Below are experts of layer 3 (counted from 0) of a mixture-of-experts language model. Rows are named router (the router's row for the expert), down (a neuron's output weights, with its number) and show model dimensions 160-191. Each number is 500 + 40 x the weight over its row's rms, rounded and kept within 0 to 999. Numbers have three digits each.
After each expert's rows: "raises" lists some tokens whose logits its average output raises strongly, later layers aside. This comes from a sample of Wikipedia text that the model never trained on.

# expert 6
router:568490556449509499483539514461489433397477476502540480533495482490464522546523478577428463513490
down0:480494483474407382519544470529528496548490526464508503459456535400465511489500483487495523500560
down1:513513515451493445556566484484497489566498464508488532584518538459493480504460519474553484471510
down2:525548475551443563560463487582500492456493428514533518495499414481440433508558445494476465482452
down3:473543534457438510473527523475517469512560546521439570455535523585448467442469512449578474561448
down4:430480505436464469468485489578485484405549528502446474517499560570565562517439534504500434462483
down5:511493530544574474467517510507491391458518519485500546484524427504469517539480532517504517525498
down6:484502458480537566477452618567525458448489547509506517497457501515490518503461436554446486447490
down7:447476461504473501494531488465534466453516470405473493524525504536527527538455503474515540528626
down8:487530472514553492538468514546523538446436539486467535507525494564477454505480543447504567475474
down9:516656436557467438498594473570549457489468528503530509513449470503466564539502464541496483560554
down10:403569471538574551489503526499488482548490463449534456454475466505480524513482528472505502522485
down11:451568536538515565473409596512485488603548469446512479429526442542482508496441490472503478481465
down12:494407586482565517567578500488475455528490477508555524464448477491478465465540506495527488483516
raises: " in", " and", ",", " on"

# expert 20
router:521523447487510556514541489499487546459518463449507447483536488475514552445468461544471524481472
down0:465470509438471482488435537404537472528468524478497423514528477526535525477499520466515475446471
down1:462579537500536482544492505564501536493507492513567549510502453404524454526556544480524524508546
down2:501503468423523494458470492530479484526510508583534513473500467511487484549536562570489506540495
down3:504543484542517465421435559534461465582485514494497475516471513466487444436530465453440558469455
down4:486448496476436512480530462401510489569491426526563533467438481547460556535482474516535384524469
down5:530457499533509517465455456502490551522512467538517540525482460517494502546468522467543577529486
down6:483429528467575559544511463457449476529495469585480461477521508530444433525529471478511493527485
down7:524516519479544441507505530472502517522581443507552492519483464513517526546476527534478457487442
down8:500513574499525516470506509476390512503504496530554456513561544532565459405563564525572518518435
down9:522446475503556533528538480549491489506542473510509479472464538403463544450517491500428468407428
down10:456495453571492440476497426547442483491513521520480546477558434513525446420538472542448445483459
down11:498536507512538583534496443435549506492507481561534514518497568536454487455473508591474494455474
down12:548524459479544506568523456526461451444498446486530508525413436504529438472536496457493443508479
raises: " other", " a", " the"

# expert 23
router:512454404508499465439529511451518485496480429513490393527511500599495498530496486458471535475473
down0:502494505482485516503466495560516487494562491527492572460463533401467441489478494516488444512470
down1:524523509488574469528476474534464441494488511498459459497546475490493516418497448516559522561583
down2:490520515531510505457456497520467463473451510537496490520497537546496545487527475490520554623493
down3:520514552409575534421500495519476512477534581482485539465511426541429447510533534528472428491515
down4:469466517483476470459500434542534600442600520486487560454480459548529496490492577581531505497513
down5:461488531556534498471540497438516549596510482533535534485463462476483557491481571539479471523465
down6:518483431574590487584482511458525515383524482493546503492528414562456520458488550529538539495474
down7:505496437527517475520497538479514485489440472564494411519493484499574516481531546442519479487514
down8:516485533499556467479511489537525471474504543457528493560545565464495396452472472529544545505534
down9:439510523506441489477482528496509501532438547519499488499508568474472491456537517438500448517475
down10:540541456486490535498561566477521527409528464522519465499520453507506497476473500532526537534585
down11:518465525541505485424499564503549502474416419550502553501461483495508562491480469471541484404429
down12:497492501479450562519488481565472482508520502453377530455481484542466491494518508538465488577536
raises: "==\n", "==", "Scientific", "==\n\n", "===", ").\n\n"

# expert 11
router:510476556471468521493490482488488503489424524500489471509538593518449510529472502522499493493552
down0:433520489542486473561497443472493500553390534526422529498516409560528437481490507475493525531546
down1:555474554538511528493550517429448492483538523564493571517532473510515504486484498518486478442524
down2:517483501463564502508500511496475496512466513484447556480496409482474462491487521538527535424469
down3:470574522492534565472531544535485554496491455514532507539457487477495522501528524492517532530419
down4:587493461563566499507515523533477428486506519518449543466488523522463498531485496460525469538498
down5:447519482500446475573563461484478518409425476518530501526558493531538429528442458493462519516441
down6:564488501505484497455533514493483593551545480511497529484526510471563535516536450493490549492413
down7:585574466495507474545513491535511494458522499488530463517532500505489494576508467522483494504458
down8:489574481542524534532499504531417441487514470489496463469498455550567526594506546480455522539563
down9:537500520466476494497460506492445496559452540588469531481533475569514474533461486473511505493499
down10:411495480447430488487508519499539510508546515502519448504552521559551502484546560475498449468474
down11:486443503470479503508532497523484561509526461524487449482522564507477475514451534552457434514476
down12:473491481523481488481526509495460526476495557511480439556431463431505543455483527537429501551561
raises: " a", " the", " an", " in", " long", " their"

# expert 10
router:554485530466504518408450487529475516500515483467447512522474542496508548554480454496509468471499
down0:548549440468494489573409482495473514556487509493578407382560495485548485561500523584456568465446
down1:453534479466530499515431447532515503452498509500456592453508482461539459485425455570483473521559
down2:491468491478468469527479464523509478515512497439561473483546559455446493542457462473466519467424
down3:530507512469428456488514483454500513566510507494493418496445552482530522516525597477520483506551
down4:404493497447564587486473472476500508473548526499550507524514590520558497453455498484495508495535
down5:484501447563548485524437497643519541476503492574527436527476489448511489545450591508552516475476
down6:516475528469545453488480459517562562516474512459493548426567566454483527520546584456457501499471
down7:535510497499508431497487403468502511504521578506464491496462487519491514553495538572498477523454
down8:530432496452544515482525578532529515503512541506423508462417523495486427489488538526490503525415
down9:486461449520493497555511408505555520381545502514536547548481511485511479532532476518489485682540
down10:499481519404509500513500529524487562480481479522510581542515535447483523490546495480547566435456
down11:481430422539527534461496541488576519427528540555544486505567522448456484514493484425511502486521
down12:458437478506498464486518493486512449498422479463551567491550455526525546530539555463566482477428
raises: ",", " (", " and", " |", " in", "\n"

# expert 5
router:467508623459506524487457520461446448498510484502544500489491520500454535491429440520462426483523
down0:546556498475512490539464571541465493515491492500520464461416505509516462442502481523427531498485
down1:518509508558510487473543552501539487528431472561511500496519507436490526444536485463514479485475
down2:525475539471540520471524432537501514472517529519546527511525458535484462533490516488519528557455
down3:535554506496432499453462489468497506545524479480495490470437487498482465498548488530398495490491
down4:509491574491577546476538522424457438527466456504523548502492510422494513486512500401489473441523
down5:473449487541523550516486510502459484539532454439479551495493545518482502505476425470545532428465
down6:457502552486512505537528522548496575493440477507500460558531463503482541463470515420607531468488
down7:471482497467511458498584471537508511487442457583475521499495512494521516465532447638517389465461
down8:421477415528463547541515459467546472518501460556511459498449493390426466431526542580546441467472
down9:532441471447436544582486488504554526517533530487425430451501540537504517513522475531519492500487
down10:540476489495515485457444524477535450489400483501483536527499480533493551552534588513549481458443
down11:494488516538475477506453529552570493459480488532439522468615519495502490509488484515501465468485
down12:477520569548417452548516502475516453565569526466522547488485463480519524440478522479480492454494
raises: ",", " ", " and", ".", " of", " in"

# expert 12
router:568425552475557561527520576441472516529529505497558575547520553517437568558532453538538540476431
down0:509485470466516476556539511497479515512472483483463543552435512440464460473412432490516514481462
down1:571523516517441579533518497534495506515508526409484464475495416468570488477546501465468508505497
down2:560508495529533447489477488467518509445531490518525461524513527507504475514505491500445476451570
down3:428440462521477575524474465502475523510505512513525557422515558395486460469516528466508549522535
down4:486469443530481447425501404484532425528530481427441559547533556506494444574490524458455493459504
down5:487487474495457547460537525588435567456476512497549495486536530507549535542502453420539495610504
down6:467442580549436475534524483516489451413517534541497441534427529457467448461452485550430468508489
down7:468560493512471525516514439515539493540528541500530453462464472481564460470502464467516531520517
down8:464485519476521519494490534453460468507529542498489547447500470508517485503496494544466507474526
down9:540459436531498574477453520537507508438530536455418515501452471560429447410509579491450532471520
down10:504434519530450514459496579587543547462486495496544503504580493401492483479478410466554468500481
down11:440561515517484510531512552497518539536526508523476490531396514480467522557520481543476515497508
down12:515506492444476467565501538457456495492521539512534437477494589420462449552563468488525460504585
raises: ",", " and", " (", "\n\n", " of"

# expert 4
router:526493573434490538437516575461462494424497506464515432485523521482507479523471446516486446450469
down0:510462473507483535535445558502468498466455421505481415469550573530503518515515494435526573494541
down1:509488428523488474493526456522476492452422519516549530507527520414520469450547488524487475484431
down2:495528556505463514524491541559477473588485494500493520556524438602488524535495495450389492502461
down3:439517505476509497511429502512498493492537544522544525526527471509554479516436527506580510499482
down4:491484444517526495498477436445502521453539439547449491421506466459462456518494486483571448515515
down5:560511512530560465478524497409455513440490452526516507498465496479507504452502467525520496529507
down6:502541462444481488502473432504514477466501525539546509422477508497465554532454552493492473521497
down7:538553502529524515502519541568526566507491501445494450499445517508546509595453467565484504487453
down8:540464441543568462419569443460518482504504491511538486509481471587448508563423545569493499542546
down9:551525499547521531493509499505506475504477499398474537514544481454476513434485485487506547486537
down10:595438511497432532536511500449520479527544562487552470472532455554557512499540496494470477466464
down11:482520504549519485516510483493512531431493434526468535493476540484489505506485510516507497569465
down12:585528556539504459552486482498541516483521503551555450512578499462525516525533468487555521564525
raises: ".", ",", " |", "/", " and", ":"

# expert 1
router:486512583464489605421544519478467490500477469473469477521557554476461509595457469538470564441485
down0:498567505485424534510481482551492499500438481437457486501514554433608493548476478514513499499547
down1:550532568515458497448536505468508516472444574487486560489437543547604449434519572508521562477515
down2:507486555494480484537513488443575483499499515459465489502517442501453459499450482497532512510485
down3:471483459549522534471533447452542599606474539487452463498506477471497503476516541468528493551519
down4:505517520501503524495535485482506488549445461513433466561555522491555510463517508431438508543513
down5:510525452454577553531509460520462456490516536471532509463506434461564447536501480526503533447574
down6:465495485406575561545546497463439511482566535521455504435492487479504479592571531501573493498493
down7:492556503507491504470541534450494544500500510534471493521511541500458423401539505469506483480475
down8:458510486524511519419531499499508564584531433447518480483461522494473463511543534561570473511522
down9:543474554455519552504555530435546511485518481515526521501458489459415403534485467520582542532509
down10:402487475494521395511526536543499525500402559594527484446510458544460504459540545530462562451538
down11:461511477497494464489449501544513499475526484528493618475508570478420519487511465468527490527480
down12:526461530549515560505543524553443531482534527532503514469573484519566430483508589472415496515442
raises: "200", "6", "199", "4", "201", "5"

# expert 17
router:507414543434566539473487516480488459509531506490530478477432506488453565524551451480468545473512
down0:556458512495503428424484532517499532512500483498486512525437533427542473527508505446523419607460
down1:478460502474494500453495501388533527528540506576521541506491537574429565507520505429575452498452
down2:493486554569493464492465501523425484580546474495465507559516493450524487516455562559451442528553
down3:555474489454475546534406418467455445507531564529549492458546511522510407402527503462453495510501
down4:435481471566523529476518465461558491543465469519467439507514508498530490514531531522537522452517
down5:496483491520551453497528555467496490532526396483485517584399445500479439519460518503480537534581
down6:492447458518530498512480475510595510522514493514511513496524544443420461439503509539489598446492
down7:459455463489436542505486526554520512488446521495477472440526471529514455524551488465512461483470
down8:536564478457541448450426530479475518516496517523498539597504473507497485510492487496454491468504
down9:457534477447436486475486465459499501521497546478549513523518504564563529449566490450516510564516
down10:467458461456554556517450452461523509490592514474533543524502522486663504526525505440583478543505
down11:486539490482521525582469498477475537545537549484540573532467508502533484487438515434549484463494
down12:518498507436499527548501560472489539476564475495511473516380425453463470542563436533521528491492
raises: " in", " and", " of", " at", ",", " "

# expert 19
router:547488506468575468440588535474461484526428481483498488563469567494479544555571487579534440450469
down0:502515466424527432535532533468474463457444496545429517483508481423488482495519571452430473511511
down1:454543516523476458457468445537534542516473570502487547546567513501518549476518479528458512453508
down2:538496479508487553421492529481491473548600493500526464544567446513500578413456481491548467532424
down3:461545472423544449552543539404550541560518486428541450497468549502493494539527576523430495549497
down4:466545489489473549487459491451524563514456542493542518488443463596589547457466480522479488420559
down5:548488473594516525467557456486555465511509510517484534435582486490512429430520523524501480517505
down6:493498495570388446520546573567428511553533457462478470484430533516535458569536449566511524505508
down7:549523473453544523492514535462517457522517480469435448493476560488538426517512506496505554530480
down8:535439523546544464472569477545527492487503581511512421541561569481486583489499577524498487428478
down9:499561509474475427535463461479509480447474498464481477463463506457562428539451459463448508542529
down10:576475515441469407469481510530503494553520484445528484490450567583506450520476494462440494529457
down11:466491457453510529503525449535434517468557442513511437501466456523422496452569466499480446480506
down12:562520497553457548495486513516380470481489497485469455522517555499565516539485575488498554467533
raises: ",", "'s", " and", ".", " (", " of"

# expert 18
router:529471594410541498513493504522526509401531486449500468460494496476507533490487461545480533544445
down0:567509486517508492508507463536452402551564498548455570485541499539560459559555430462483454471462
down1:505513453470453490505471484470463515460545518519509525538524407556486514509456431488525463544487
down2:480553494531469455566490565455508474509528517493458429496493551474545489432567529489489521507503
down3:537523496510480457460518437493526482522430493537438434478550472550466465465434570470527531482521
down4:511461519410591474504553485473533501510491474541453495451446537464473512446472540506473469485408
down5:451534516495460449482526490423509527473501454496430508485534465493452536456556473479539533454434
down6:532498480476569446474408494507464481487500488423468531544493531441529495451515508560478590451541
down7:524587412485449519525617577457569595422561480490491538517497503514502503469538464545493473527501
down8:514537513498463513473494519515552474476460503543565455535479566494421551564500487423537495529513
down9:480479414466460500507541531495493505478472495517491547572426498475546442556501541600467571506566
down10:517554501480527512561450464488465513608485488474591542502473387564551525466549471527567496439383
down11:454528451449488439554505494484418499481456501413574557534536478474446567579481487508445536530553
down12:471526507485550546451566510508521507519546524533456523556495499517584447583554483485475553471493
raises: " also", " is", " was"